Weights of a small mixture-of-experts language model, trained from scratch on English Wikipedia.
Training: a variant of Adam for the experts, 8387 steps.
Below are experts of layer 6 (counted from 0) of a mixture-of-experts language model. Rows are named router (the router's row for the expert) and show model dimensions 0-159. Each number is 200 + 20 x the weight over its row's rms, rounded and kept within 0 to 999.
After each expert's rows: a language model's description of what the expert responds to. This comes from a sample of Wikipedia text that the model never trained on.

# expert 1
router,232,211,168,218,199,200,177,215,240,192,196,168,226,216,186,199,195,171,181,214,208,205,203,180,214,224,195,228,221,187,222,214,194,213,184,181,239,156,199,219,187,191,210,203,203,192,198,206,187,198,172,226,239,235,199,187,197,229,208,162,193,207,189,187,182,203,235,158,162,231,203,210,203,203,212,207,212,180,220,221,210,195,242,177,171,204,193,212,204,188,222,173,182,180,242,179,158,213,165,179,194,187,179,227,206,206,233,205,179,232,177,195,183,213,166,191,190,225,204,221,189,214,186,184,226,181,226,204,159,208,183,215,200,208,193,179,196,189,198,192,201,226,184,203,213,204,174,183,238,157,197,156,209,192,208,200,215,207,208,211
Description: Passive verb stems

# expert 60
router,228,180,223,197,200,188,190,194,254,226,221,185,194,183,177,198,201,163,207,206,217,226,197,211,202,215,207,210,235,171,235,186,201,236,163,185,258,190,209,190,180,176,203,222,172,207,173,200,211,185,202,237,234,233,174,174,219,207,236,180,200,159,202,197,202,224,198,176,185,215,195,244,221,223,174,194,219,230,205,199,195,207,208,191,195,217,205,176,212,202,189,187,188,191,225,193,215,181,205,166,217,174,230,182,182,222,216,210,191,216,230,214,192,199,187,223,195,213,187,207,169,203,223,186,213,206,223,205,185,180,177,194,195,199,216,175,193,182,179,195,201,183,164,194,192,165,168,207,220,183,162,209,195,224,184,193,245,219,203,186
Description: Dates and founding years

# expert 7
router,208,190,222,229,222,212,183,195,239,228,186,196,182,208,208,181,185,178,175,220,211,215,197,229,217,233,194,190,220,184,220,226,207,220,186,181,217,181,205,222,212,177,236,217,183,195,201,207,189,238,176,248,216,229,166,182,220,204,187,182,223,202,198,195,205,208,216,205,195,213,217,225,212,236,177,176,207,220,201,224,210,177,201,188,162,195,207,185,195,202,207,172,186,187,235,236,170,159,199,187,211,171,201,178,214,249,232,186,156,211,188,178,204,210,184,219,180,201,198,224,192,189,191,182,244,177,238,209,183,216,181,223,175,200,201,189,198,210,182,164,188,203,186,192,183,187,209,231,236,175,180,180,198,198,196,185,195,228,193,231
Description: Verb endings and objects

# expert 24
router,213,178,203,219,191,207,178,210,211,194,181,184,194,187,212,217,216,179,155,210,205,199,200,207,219,216,195,181,216,198,200,233,214,223,212,204,261,211,202,214,212,158,220,218,177,213,165,219,195,202,207,223,215,228,171,167,184,199,218,176,193,171,221,214,172,189,195,175,188,208,187,210,236,212,202,216,222,204,222,194,206,175,178,214,167,227,186,224,197,173,175,203,209,202,213,237,186,192,216,138,198,184,231,237,204,210,249,197,194,224,184,177,198,194,172,217,174,214,205,214,181,179,207,219,218,221,181,217,164,179,185,221,217,221,199,180,194,204,189,209,184,193,144,177,191,197,174,208,225,179,181,198,176,201,205,195,207,215,234,216
Description: Japanese name openings

# expert 9
router,245,173,212,205,222,230,179,152,232,227,203,188,204,175,226,215,192,209,191,228,231,233,232,226,200,227,213,192,235,212,198,202,199,210,185,204,228,199,196,197,191,162,211,204,196,221,193,219,191,207,237,235,213,226,195,156,218,209,205,165,205,185,229,195,205,223,232,192,208,213,189,204,211,198,203,185,198,195,181,203,210,201,178,214,212,194,157,202,222,182,152,170,189,179,223,203,179,186,190,167,213,194,192,193,177,244,213,190,166,221,195,194,195,216,197,205,199,214,200,197,189,212,197,200,215,181,217,215,190,216,181,238,183,188,197,179,211,197,182,170,204,199,174,200,162,182,191,232,225,173,173,155,185,191,202,172,237,220,217,190
Description: Titles of works

# expert 45
router,246,193,219,236,222,198,214,189,230,237,188,184,195,196,200,214,206,176,192,213,224,220,201,200,200,231,171,210,235,187,211,197,207,213,172,211,210,181,218,205,184,161,247,239,170,216,197,210,183,222,184,229,252,224,192,196,194,205,216,178,189,197,234,197,195,196,197,191,215,236,200,211,198,224,213,201,248,197,203,225,222,191,222,244,174,219,211,206,208,191,229,214,201,190,211,227,199,199,207,166,214,191,195,220,189,207,227,201,170,215,190,204,222,195,204,234,186,202,246,196,193,175,231,206,210,182,235,197,171,226,184,228,180,205,191,199,220,187,166,181,190,189,185,185,204,192,175,207,247,193,191,194,211,188,210,175,236,224,217,197
Description: Surnames

# expert 22
router,216,174,226,241,200,201,210,175,205,190,210,196,196,219,196,217,200,171,187,203,200,207,206,191,207,220,214,179,211,162,213,224,243,168,183,189,240,208,180,219,182,180,198,209,172,206,198,223,227,190,241,229,220,208,187,180,206,220,230,158,245,187,231,221,199,247,199,177,181,225,193,223,223,209,194,208,179,196,188,214,223,176,191,225,207,234,170,212,221,207,207,209,196,187,185,206,179,165,187,178,206,200,241,210,172,203,226,193,174,224,197,177,156,190,194,214,168,220,200,211,222,208,205,204,215,197,202,192,194,162,192,207,154,195,177,198,245,179,163,188,175,187,191,175,194,188,202,204,219,180,186,182,211,176,192,182,206,202,218,204
Description: Word-initial consonant clusters

# expert 62
router,238,162,196,223,209,245,175,212,266,183,205,183,199,216,218,220,202,172,202,195,227,207,197,183,198,200,208,171,199,187,241,182,211,208,224,201,264,199,222,241,205,184,231,198,178,169,200,213,203,214,160,218,199,220,211,184,216,198,211,138,171,199,200,209,181,177,201,161,204,212,178,188,212,215,173,175,217,202,200,223,214,178,190,187,199,231,217,212,225,204,217,217,169,169,199,222,206,160,184,151,215,203,199,207,215,218,203,185,176,198,158,186,197,184,198,213,175,199,198,219,202,214,208,200,200,216,197,206,184,213,189,207,187,183,206,183,190,184,157,188,204,201,194,183,190,193,204,180,225,187,180,198,207,198,181,178,222,208,201,195
Description: Infobox dates and table rules

# expert 59
router,220,181,182,208,216,186,200,219,196,198,187,218,181,201,174,204,200,188,199,202,204,224,203,175,170,222,191,196,232,186,224,207,215,176,193,206,217,212,206,221,181,171,190,180,197,202,187,210,213,187,228,208,225,261,170,191,211,212,201,159,218,218,210,223,205,211,204,176,175,214,186,213,234,213,186,180,232,200,196,234,199,213,188,216,192,191,205,219,239,202,183,187,211,189,188,224,195,205,204,179,158,198,197,237,195,211,206,195,163,197,181,195,195,195,170,203,186,228,213,174,188,205,222,202,227,230,208,189,141,187,155,237,144,199,200,199,188,219,161,200,187,186,202,184,189,214,209,216,220,186,181,166,206,202,194,170,227,244,245,196
Description: Th and odd word fragments

# expert 2
router,234,185,184,209,222,202,216,204,222,196,216,227,201,198,203,168,217,179,162,210,209,191,205,209,193,168,190,182,224,186,228,246,224,224,190,201,221,196,227,232,169,178,220,206,165,245,187,194,184,203,205,189,220,211,152,200,221,185,213,176,222,180,193,208,172,200,193,206,213,203,211,226,210,215,210,180,215,177,196,211,190,205,204,212,195,177,214,200,239,170,201,226,203,197,201,212,205,187,195,123,174,190,169,198,236,189,231,189,184,205,187,206,183,226,211,211,177,204,177,206,198,203,193,219,222,188,200,192,211,217,175,188,169,220,180,201,221,195,164,163,185,217,188,212,202,204,172,215,222,190,192,152,222,183,183,156,221,221,201,191
Description: Initial capital A/O

# expert 5
router,249,198,192,189,194,204,201,225,218,198,208,186,209,168,202,217,206,190,189,218,198,212,223,214,211,213,216,182,228,182,216,210,191,218,178,188,208,192,235,220,210,197,212,214,195,207,233,202,221,218,195,229,232,212,231,168,220,191,210,149,259,203,213,196,210,181,197,168,196,218,194,243,226,212,183,175,222,203,184,214,232,187,212,183,207,218,192,202,199,203,156,210,194,185,232,214,179,188,212,176,196,198,162,214,175,218,252,192,158,199,209,192,207,168,182,205,196,207,190,204,211,178,224,192,225,199,201,193,161,231,165,205,166,209,178,171,155,213,213,180,206,210,187,224,186,208,196,206,236,166,173,199,213,206,185,186,218,192,207,177
Description: Copular and linking verbs

# expert 61
router,223,167,158,212,236,210,179,184,242,194,195,158,222,205,188,189,204,165,204,211,225,237,226,214,184,232,189,172,257,206,208,193,205,202,166,194,230,221,216,226,168,153,232,178,167,205,213,205,177,176,219,215,208,215,195,190,218,202,198,179,200,166,192,195,199,204,196,152,174,233,188,211,209,206,204,222,203,196,197,208,204,194,186,188,179,189,194,194,184,202,246,176,199,176,208,168,197,193,176,196,226,204,207,184,237,212,231,186,184,184,190,189,222,200,179,218,182,228,218,225,198,186,200,193,209,176,222,208,195,197,218,211,204,203,216,201,205,168,184,179,216,202,201,209,198,201,193,209,216,162,161,196,226,201,223,173,214,213,234,200
Description: Latinate word interiors

# expert 55
router,247,188,208,207,199,194,202,212,226,195,227,207,204,197,234,198,195,174,185,203,230,240,188,187,186,211,239,196,227,183,209,182,188,212,194,215,259,174,194,229,182,185,221,199,180,219,181,216,169,168,207,229,215,250,198,164,214,207,203,171,206,202,211,209,211,184,192,207,193,245,185,220,191,230,189,184,195,226,219,225,195,201,185,215,197,203,205,191,221,178,237,195,187,201,203,210,188,205,202,179,223,217,200,211,202,222,233,219,155,194,200,191,180,165,210,186,181,241,234,217,210,205,211,190,227,222,245,183,174,205,182,217,195,222,198,196,214,200,189,164,215,204,188,195,196,206,177,205,213,170,192,152,223,181,201,171,223,191,217,224
Description: Sentence-final periods

# expert 34
router,236,180,190,196,216,197,181,169,217,198,200,207,196,202,201,217,194,179,187,222,219,214,191,221,215,208,165,195,224,193,219,228,205,200,181,194,244,207,212,187,192,172,254,203,165,238,192,204,177,235,204,237,188,204,195,196,210,206,197,167,190,171,239,220,221,223,214,179,191,209,178,213,193,215,223,193,214,216,178,223,229,180,192,174,189,207,192,217,231,201,208,175,201,190,223,202,195,188,199,164,221,159,202,197,200,218,218,186,168,217,180,178,230,197,211,217,167,232,243,215,174,185,178,190,213,199,224,179,199,228,156,203,162,198,171,193,238,186,171,193,174,206,207,217,213,195,167,206,208,169,188,189,188,164,193,199,192,217,214,186
Description: Acronym letters and units

# expert 4
router,224,192,194,223,222,219,181,187,220,215,218,171,197,214,216,214,170,184,190,218,217,213,215,246,206,232,206,193,210,200,215,210,196,185,202,206,204,174,213,198,189,164,207,216,180,214,221,219,182,200,193,225,211,236,142,177,234,240,196,161,197,181,179,212,187,185,207,171,169,220,215,241,203,201,162,174,192,208,209,224,197,211,215,223,179,226,192,197,196,204,215,170,190,174,215,229,192,197,193,169,206,199,206,219,213,226,240,177,185,217,201,185,197,189,212,214,185,223,219,205,199,212,201,191,203,200,186,187,209,204,158,235,171,207,192,196,231,206,188,171,178,175,186,207,175,200,202,238,234,151,199,202,189,196,216,150,211,230,206,217
Description: Clause-linking conjunctions

# expert 37
router,200,165,172,204,216,212,179,191,208,202,192,205,230,181,165,215,206,204,193,203,184,189,189,216,178,232,173,187,220,205,214,220,209,207,199,181,234,179,197,222,225,166,230,196,174,189,186,194,189,191,185,238,225,228,197,202,233,225,217,189,218,187,201,198,192,208,198,189,204,214,187,236,213,219,165,196,220,187,185,241,217,209,191,205,202,201,202,182,209,204,198,186,186,155,209,240,191,174,192,180,203,208,185,218,178,208,218,182,166,206,231,151,203,204,177,210,156,200,241,220,182,172,222,186,206,195,224,195,191,197,198,206,178,213,155,189,196,189,181,186,214,180,183,221,180,196,180,205,242,139,198,177,189,197,189,171,196,226,240,217
Description: Prepositions before phrases

# expert 31
router,220,157,182,196,190,215,175,197,213,217,207,192,188,184,164,207,201,177,196,203,243,220,227,205,187,191,188,207,211,156,228,211,207,236,206,190,219,179,211,220,200,154,213,219,199,224,227,216,165,210,215,207,221,247,198,147,207,191,203,154,191,178,179,197,195,217,227,188,192,200,204,205,225,225,190,235,197,187,170,224,259,196,190,209,204,208,211,192,205,205,233,189,180,206,222,212,177,203,186,170,199,208,219,203,200,208,231,189,210,185,181,159,223,207,191,203,185,196,212,192,195,190,218,191,249,223,232,191,204,187,170,206,186,191,207,181,179,211,187,204,194,185,173,196,199,208,172,211,212,195,172,168,205,192,225,167,193,214,246,187
Description: Mid-word fragments

# expert 23
router,238,177,206,226,202,234,205,202,212,210,197,195,195,190,180,202,189,152,171,215,194,216,191,185,186,228,211,167,219,180,227,219,194,183,187,220,230,209,182,229,185,195,237,202,182,214,195,205,197,225,178,210,243,209,199,171,199,221,217,153,205,189,220,211,206,226,201,150,181,225,206,239,201,237,209,181,216,199,190,221,214,148,218,166,184,225,184,204,215,155,233,198,206,173,220,215,201,177,209,194,195,182,221,202,231,227,233,203,192,201,200,191,203,205,203,214,204,222,219,210,185,179,192,219,237,190,212,193,158,215,196,215,169,193,183,183,195,194,182,203,184,200,151,183,209,170,198,193,211,192,184,181,181,181,199,189,225,184,231,196
Description: Biography career verbs

# expert 19
router,240,180,187,208,181,184,176,166,221,207,199,206,214,207,184,205,201,196,212,174,219,191,200,183,212,212,208,215,231,187,206,205,195,209,204,183,243,193,189,233,199,152,202,218,165,212,196,203,184,202,210,213,196,237,156,187,212,225,219,145,219,208,216,191,185,184,199,150,203,203,195,244,195,230,207,212,213,187,209,189,203,188,161,189,193,226,194,202,202,200,214,180,194,191,230,224,197,158,199,182,226,155,208,199,180,192,198,201,183,237,203,184,206,208,202,217,196,202,236,203,202,185,226,168,195,192,207,174,159,220,148,212,193,189,186,185,195,204,174,209,201,210,179,216,161,211,220,203,236,162,168,198,185,223,183,172,203,220,208,181
Description: Geographic coordinates

# expert 25
router,242,183,195,188,198,221,183,177,225,169,199,193,202,200,179,196,183,177,202,210,181,245,171,190,194,204,186,197,224,179,237,202,209,214,192,191,223,208,221,205,225,170,212,187,184,187,180,211,182,200,222,215,217,218,185,184,211,237,224,138,178,175,193,187,197,179,236,194,191,215,187,233,210,211,185,204,219,210,187,222,211,174,208,185,172,199,198,217,215,199,231,186,156,201,201,227,191,221,212,188,184,198,205,225,170,245,233,199,175,217,199,172,195,208,202,223,209,201,202,207,178,215,192,223,222,186,217,177,189,206,133,218,193,217,195,207,198,168,169,207,189,225,154,200,190,195,182,180,215,191,173,186,217,182,203,192,202,227,242,219
Description: Dates and field labels

# expert 0
router,237,207,197,217,196,213,173,193,207,205,210,206,209,170,196,185,172,215,190,228,225,242,168,197,193,227,202,188,229,204,253,197,206,195,160,177,210,183,205,217,192,167,237,182,185,213,206,215,196,212,184,188,214,211,196,161,184,212,241,167,205,194,202,196,167,204,203,174,180,209,164,224,207,199,198,177,232,197,215,217,214,209,190,178,180,235,189,208,213,167,167,196,191,194,192,210,193,191,172,152,197,183,199,189,200,226,202,199,181,170,217,166,229,171,211,215,190,186,188,195,208,178,217,207,203,185,194,196,198,199,174,202,169,202,168,199,200,229,176,201,190,195,205,232,201,215,182,205,240,141,180,191,196,189,204,175,207,204,258,189
Description: Award and ranking phrases

# expert 52
router,225,186,189,224,202,187,190,181,218,216,191,182,202,206,185,195,223,168,195,216,216,218,193,227,212,220,206,183,218,182,225,225,209,217,207,201,253,197,194,228,216,119,228,212,182,212,212,201,167,195,205,226,225,206,200,193,207,194,219,148,211,220,218,217,205,186,190,178,179,228,206,212,208,202,200,200,226,200,207,213,207,188,187,221,185,223,175,203,213,195,176,201,188,200,194,204,174,203,217,168,188,157,200,197,212,212,260,223,159,219,179,185,193,186,194,199,208,214,211,221,215,181,216,192,244,200,190,199,173,210,167,229,180,188,177,161,207,196,172,220,191,218,176,183,168,200,163,198,229,178,193,181,222,191,205,184,205,213,229,189
Description: South Asian name pieces

# expert 63
router,224,190,204,210,214,225,168,206,256,213,207,191,212,207,213,229,196,206,206,187,222,214,200,230,197,205,193,203,254,210,231,190,199,223,176,216,247,189,205,211,187,192,205,198,177,214,190,222,207,173,172,223,223,185,203,184,204,241,213,163,218,173,203,202,176,216,205,176,186,219,226,266,188,202,171,188,228,202,190,188,218,208,185,208,198,223,207,199,220,187,175,167,168,206,218,260,181,199,194,189,219,211,219,208,192,200,207,176,202,198,220,198,169,182,179,216,187,241,214,215,178,191,206,177,215,183,219,187,171,192,188,223,190,215,161,165,214,180,155,194,167,201,197,210,200,193,191,212,226,202,185,190,207,181,194,179,213,191,221,198
Description: Place-name locations

# expert 44
router,252,163,229,187,204,213,198,192,214,195,203,188,211,200,181,214,186,183,203,209,220,196,190,208,192,215,183,160,216,205,203,238,197,201,190,169,239,209,214,205,190,158,238,218,155,211,190,241,166,179,221,192,208,230,205,188,203,180,208,171,208,178,203,197,227,212,197,179,161,209,199,224,211,236,200,208,201,197,209,172,219,225,231,220,203,203,183,232,217,189,186,166,175,202,199,200,189,201,176,191,189,196,194,236,181,216,214,201,181,205,201,179,203,222,220,199,157,210,229,188,158,187,216,174,238,212,202,209,141,203,180,203,159,190,182,198,221,207,156,190,195,198,188,229,203,182,205,199,210,180,201,174,203,189,205,190,219,173,198,187
Description: Table row labels

# expert 32
router,218,176,170,189,211,209,180,208,201,218,220,176,202,187,199,205,197,172,206,228,182,229,241,220,166,229,175,195,213,168,230,210,178,222,187,192,238,217,199,197,177,180,200,185,156,205,216,202,193,220,190,215,198,228,184,175,194,193,216,173,199,186,238,203,187,226,205,178,151,209,202,220,202,225,196,185,192,152,187,220,211,220,186,179,175,221,228,196,236,190,226,185,189,177,202,207,178,191,229,164,209,157,177,214,193,209,226,171,177,212,199,184,172,191,173,206,174,240,201,216,195,188,194,191,215,190,187,204,193,179,162,200,196,195,162,178,219,162,184,233,183,202,200,224,183,187,191,206,220,167,184,185,206,208,182,202,220,188,215,190
Description: Latinate word beginnings

# expert 43
router,232,205,179,209,209,210,222,212,211,202,231,202,234,190,190,226,227,190,199,204,227,211,185,186,176,213,221,201,216,202,221,236,210,183,185,179,225,194,178,219,169,159,189,177,163,221,192,215,205,180,216,243,216,178,167,193,206,230,220,154,191,213,165,172,194,224,229,184,215,223,190,201,220,239,190,189,214,209,208,231,191,184,187,229,190,192,197,208,195,204,180,217,194,163,218,213,217,179,205,148,201,192,211,241,189,212,225,188,209,220,203,202,155,208,219,184,168,226,209,197,163,192,205,203,217,183,222,190,198,228,194,206,168,192,203,193,182,218,174,189,207,192,200,190,195,185,194,188,225,190,180,188,235,209,198,174,242,237,224,207
Description: Name-internal letter pieces

# expert 40
router,252,178,177,228,217,200,196,184,228,234,204,174,183,222,206,209,194,171,195,214,251,190,213,220,211,220,197,207,216,186,205,208,198,184,189,212,220,202,218,226,188,134,220,220,177,209,219,216,189,193,195,226,222,195,203,201,218,207,210,172,200,192,203,168,206,219,210,165,200,227,209,208,212,229,188,203,227,199,229,201,199,191,200,223,187,189,187,226,202,186,180,164,179,158,217,235,207,206,186,178,200,200,186,214,199,245,234,202,164,201,178,171,199,194,221,232,180,205,247,217,198,182,202,185,226,176,250,198,189,211,191,212,212,199,198,189,210,221,184,171,189,229,178,202,191,174,190,196,213,167,202,183,201,168,204,194,218,235,214,187
Description: Name-ending pieces

# expert 8
router,222,170,178,222,220,211,185,189,222,220,191,218,201,177,211,181,190,177,191,192,198,215,184,207,180,230,181,193,221,190,216,219,223,244,184,209,229,214,169,226,211,174,178,195,184,240,228,198,188,202,212,201,222,207,178,190,192,199,214,171,199,183,183,206,183,213,228,168,183,223,200,228,188,251,218,205,216,222,199,225,242,209,201,210,211,223,163,227,193,197,183,211,181,216,231,209,213,203,221,154,212,192,216,197,225,216,198,180,185,204,182,210,199,176,161,207,163,240,211,200,176,192,224,180,218,212,206,175,184,183,180,237,168,218,209,184,222,181,149,186,202,188,198,189,207,171,172,228,201,180,177,186,206,183,205,203,227,211,227,204
Description: Germanic/Nordic name pieces

# expert 50
router,212,199,227,217,223,211,186,176,220,200,234,175,208,176,174,208,202,189,220,222,205,218,216,208,196,233,181,184,238,199,225,201,206,188,181,206,219,175,161,199,197,162,201,209,191,210,210,201,195,156,197,205,203,226,212,204,195,206,227,155,218,180,196,191,154,211,214,197,202,198,193,224,213,254,194,209,223,231,217,216,224,188,209,179,192,195,200,226,209,183,218,240,183,168,210,240,150,151,191,158,187,190,210,200,199,217,211,194,182,214,188,194,198,199,197,210,186,183,207,205,214,208,185,160,228,237,202,216,196,225,162,216,165,209,183,170,200,210,181,200,195,197,171,174,194,186,191,206,226,208,181,176,181,174,188,180,208,236,196,207
Description: Motion and action verbs

# expert 3
router,223,147,192,229,189,198,171,183,207,211,164,190,193,181,191,204,209,210,188,182,196,214,213,209,200,258,186,198,220,209,203,226,196,229,200,159,246,231,204,223,175,169,224,192,165,184,204,198,193,194,184,232,197,207,198,194,190,220,211,165,200,189,217,169,184,223,195,190,194,189,213,229,186,221,189,199,228,203,182,216,193,209,172,200,157,227,198,218,223,172,203,183,201,156,207,188,142,184,204,168,193,218,200,190,198,209,217,178,191,205,209,199,194,217,184,212,200,215,239,224,187,214,196,229,227,194,208,218,169,237,173,210,173,178,193,168,189,201,183,212,185,216,180,204,196,186,203,226,245,178,198,202,194,173,174,194,198,215,222,211
Description: Possession and award verbs

# expert 56
router,207,184,174,215,220,213,184,200,233,205,197,194,207,181,194,219,168,197,186,228,193,211,222,192,170,212,203,172,229,186,242,205,226,223,192,218,214,190,210,204,167,185,191,196,177,219,217,228,180,193,219,208,239,211,202,181,195,197,220,157,217,163,180,210,199,192,213,200,175,195,196,208,248,228,216,207,197,212,234,203,211,213,213,234,173,224,166,187,231,179,209,195,195,161,215,214,193,172,200,159,208,213,206,251,185,236,226,182,181,206,173,217,207,197,219,235,183,184,246,208,199,172,202,212,217,168,186,214,181,210,201,188,189,184,186,180,187,194,188,203,174,218,203,197,207,192,170,213,224,182,186,181,224,205,228,171,211,227,237,185
Description: Mid-word noun pieces